Weights of a small mixture-of-experts language model, trained from scratch on English Wikipedia: 16 experts in each of 8 layers, 1 pick a token.
Below are experts of layer 2 (counted from 0) of a mixture-of-experts language model. Rows are named router (the router's row for the expert), up (a neuron's input weights, with its number) and show model dimensions 64-127. Each number is 50 + 10 x the weight over its row's rms, rounded and kept within 0 to 99.
After each expert's rows: "gets" lists some tokens that make up at least twice as much of what it gets as of all text. This comes from a sample of Wikipedia text that the model never trained on. Tokens count by the router's weight.

# expert 14
router:40 83 58 51 50 50 49 47 38 43 52 61 44 44 65 48 47 44 52 38 57 52 34 40 68 43 56 61 52 55 42 46 42 51 48 47 47 55 53 46 53 49 47 52 55 67 58 61 45 28 65 45 56 44 51 65 47 41 60 52 43 51 55 51
up0:29 38 66 51 55 36 53 55 32 48 50 51 81 58 49 45 66 60 44 36 41 31 28 25 48 33 55 54 47 35 67 50 52 70 62 46 36 54 53 41 68 48 52 47 51 38 55 36 59 55 49 40 36 49 52 59 59 49 48 41 35 84 58 46
gets: ",", " |", " | ", "1", "13", "4"

# expert 3
router:39 48 39 65 46 39 54 68 43 48 45 41 77 45 58 81 48 47 67 54 50 52 57 42 57 36 53 44 52 65 50 28 52 50 48 55 47 44 59 31 57 55 57 54 50 23 60 41 46 55 61 47 47 58 51 41 35 62 41 47 37 54 41 48
up12:51 38 43 56 54 58 52 50 57 44 46 36 47 49 33 48 51 69 53 43 44 51 28 68 37 53 59 47 41 39 36 40 58 58 44 67 63 55 40 40 57 52 53 49 57 42 67 44 41 32 59 47 51 41 51 69 57 36 51 61 60 51 56 50
gets: "'s", "ed", "ing", " his", " the", "ated"

# expert 8
router:50 52 28 51 43 45 55 29 40 52 52 50 44 63 74 53 51 51 51 46 51 58 54 35 56 48 57 48 42 55 51 48 53 53 61 62 46 30 32 50 42 22 60 49 43 41 53 68 37 58 62 43 64 40 45 59 27 49 63 60 40 57 47 66
up0:56 65 64 48 49 58 55 38 42 67 39 49 51 47 37 44 58 58 55 49 62 52 61 32 57 44 50 53 45 40 52 48 41 58 49 61 50 43 43 46 46 55 56 60 53 43 54 53 59 52 46 42 50 62 52 63 47 23 36 48 34 50 51 41
gets: "o", "i", "a", "e", "y", "ia"

# expert 1
router:39 55 62 62 47 64 51 36 59 57 37 59 51 52 59 64 55 55 50 49 49 53 56 49 70 48 56 43 53 50 46 46 41 52 37 60 50 49 73 56 54 47 42 49 60 81 31 54 51 24 64 57 48 39 64 51 46 42 33 45 36 51 49 63
up0:49 50 42 49 57 49 58 37 59 47 63 57 37 36 56 49 65 49 51 49 62 48 38 54 62 53 45 56 50 54 41 42 52 63 35 70 34 51 55 45 56 39 41 35 43 52 62 59 40 68 52 61 51 56 53 34 51 39 32 59 47 50 53 50
gets: "\n\n", "\n", " =", " (", ")", "="

# expert 4
router:43 49 45 55 44 20 64 58 56 38 37 39 48 47 47 42 47 46 62 55 56 59 19 51 53 44 48 64 46 55 37 40 51 55 56 47 43 66 55 49 39 34 44 63 49 72 64 35 33 43 51 46 65 55 53 50 56 51 58 54 49 39 49 39
up12:37 49 50 44 63 58 49 38 48 53 45 41 38 47 63 51 53 48 54 46 63 30 34 54 38 36 52 41 58 40 64 41 49 64 46 42 30 46 59 59 57 51 48 53 67 62 53 39 49 48 55 37 68 49 60 58 53 33 43 45 34 67 47 38
gets: "2", "1", "0", "000", "3", "018"

# expert 2
router:26 60 26 30 61 46 47 69 55 53 46 54 55 48 60 43 37 64 57 53 47 55 39 58 63 57 44 61 36 47 30 50 55 47 21 52 48 58 54 37 64 52 55 57 41 59 53 48 49 41 41 61 47 58 46 60 50 48 43 60 45 51 54 57
up0:54 56 47 40 51 50 55 57 36 47 46 62 44 45 63 53 63 39 50 53 56 57 46 49 57 45 44 49 54 58 64 55 52 42 49 46 39 47 38 50 54 52 53 69 61 65 47 47 58 51 68 60 54 48 53 63 42 42 48 50 42 55 59 59
gets: " | ", ":", ": ", "-", "| ", "|"

# expert 13
router:55 51 70 55 42 56 47 46 56 49 47 40 46 44 46 49 48 31 66 26 57 42 57 61 42 59 47 56 48 55 45 54 37 57 61 70 41 34 63 32 46 63 64 54 48 36 69 49 49 53 54 32 48 56 44 30 78 57 47 58 34 67 34 70
up12:61 50 34 53 52 52 32 43 41 62 63 48 45 52 49 50 70 50 41 38 64 48 52 61 49 45 48 34 47 42 61 71 37 40 39 61 39 56 52 46 45 63 33 55 69 31 44 49 37 48 45 75 53 41 52 44 54 53 36 73 59 33 39 28
gets: " and", ", and", " with", " that", ", the", " by"

# expert 6
router:36 58 44 41 44 52 54 55 57 57 62 60 50 49 40 56 48 33 49 44 46 58 65 52 76 52 77 49 48 66 36 35 58 58 58 50 34 57 54 33 58 55 51 45 52 51 66 48 50 52 56 37 55 50 63 35 41 45 45 66 54 77 36 44
up12:47 65 29 52 52 49 44 41 44 64 68 44 32 45 44 64 44 49 37 47 45 60 57 45 44 79 59 29 28 40 59 42 45 34 52 46 68 59 46 42 53 59 65 61 50 43 50 34 49 53 53 41 42 37 45 50 56 64 27 36 50 59 41 49
gets: " of", ":", " of the", "-", " in", " –"

# expert 9
router:41 62 70 58 38 27 27 36 58 54 41 48 41 51 41 49 50 58 60 53 65 55 44 53 59 42 58 42 52 63 43 57 43 59 49 49 44 56 48 42 38 46 25 48 51 53 50 64 49 32 47 43 62 49 58 75 48 46 43 55 57 49 44 31
up12:43 41 43 47 51 50 63 36 43 72 47 50 36 48 54 38 39 72 60 69 65 47 45 60 35 48 54 55 56 44 55 36 62 43 68 61 51 55 47 22 67 47 36 50 51 48 46 44 48 50 40 47 40 69 46 34 39 48 45 67 33 50 56 53
gets: ", ", " in ", " ", "==", "===", "\""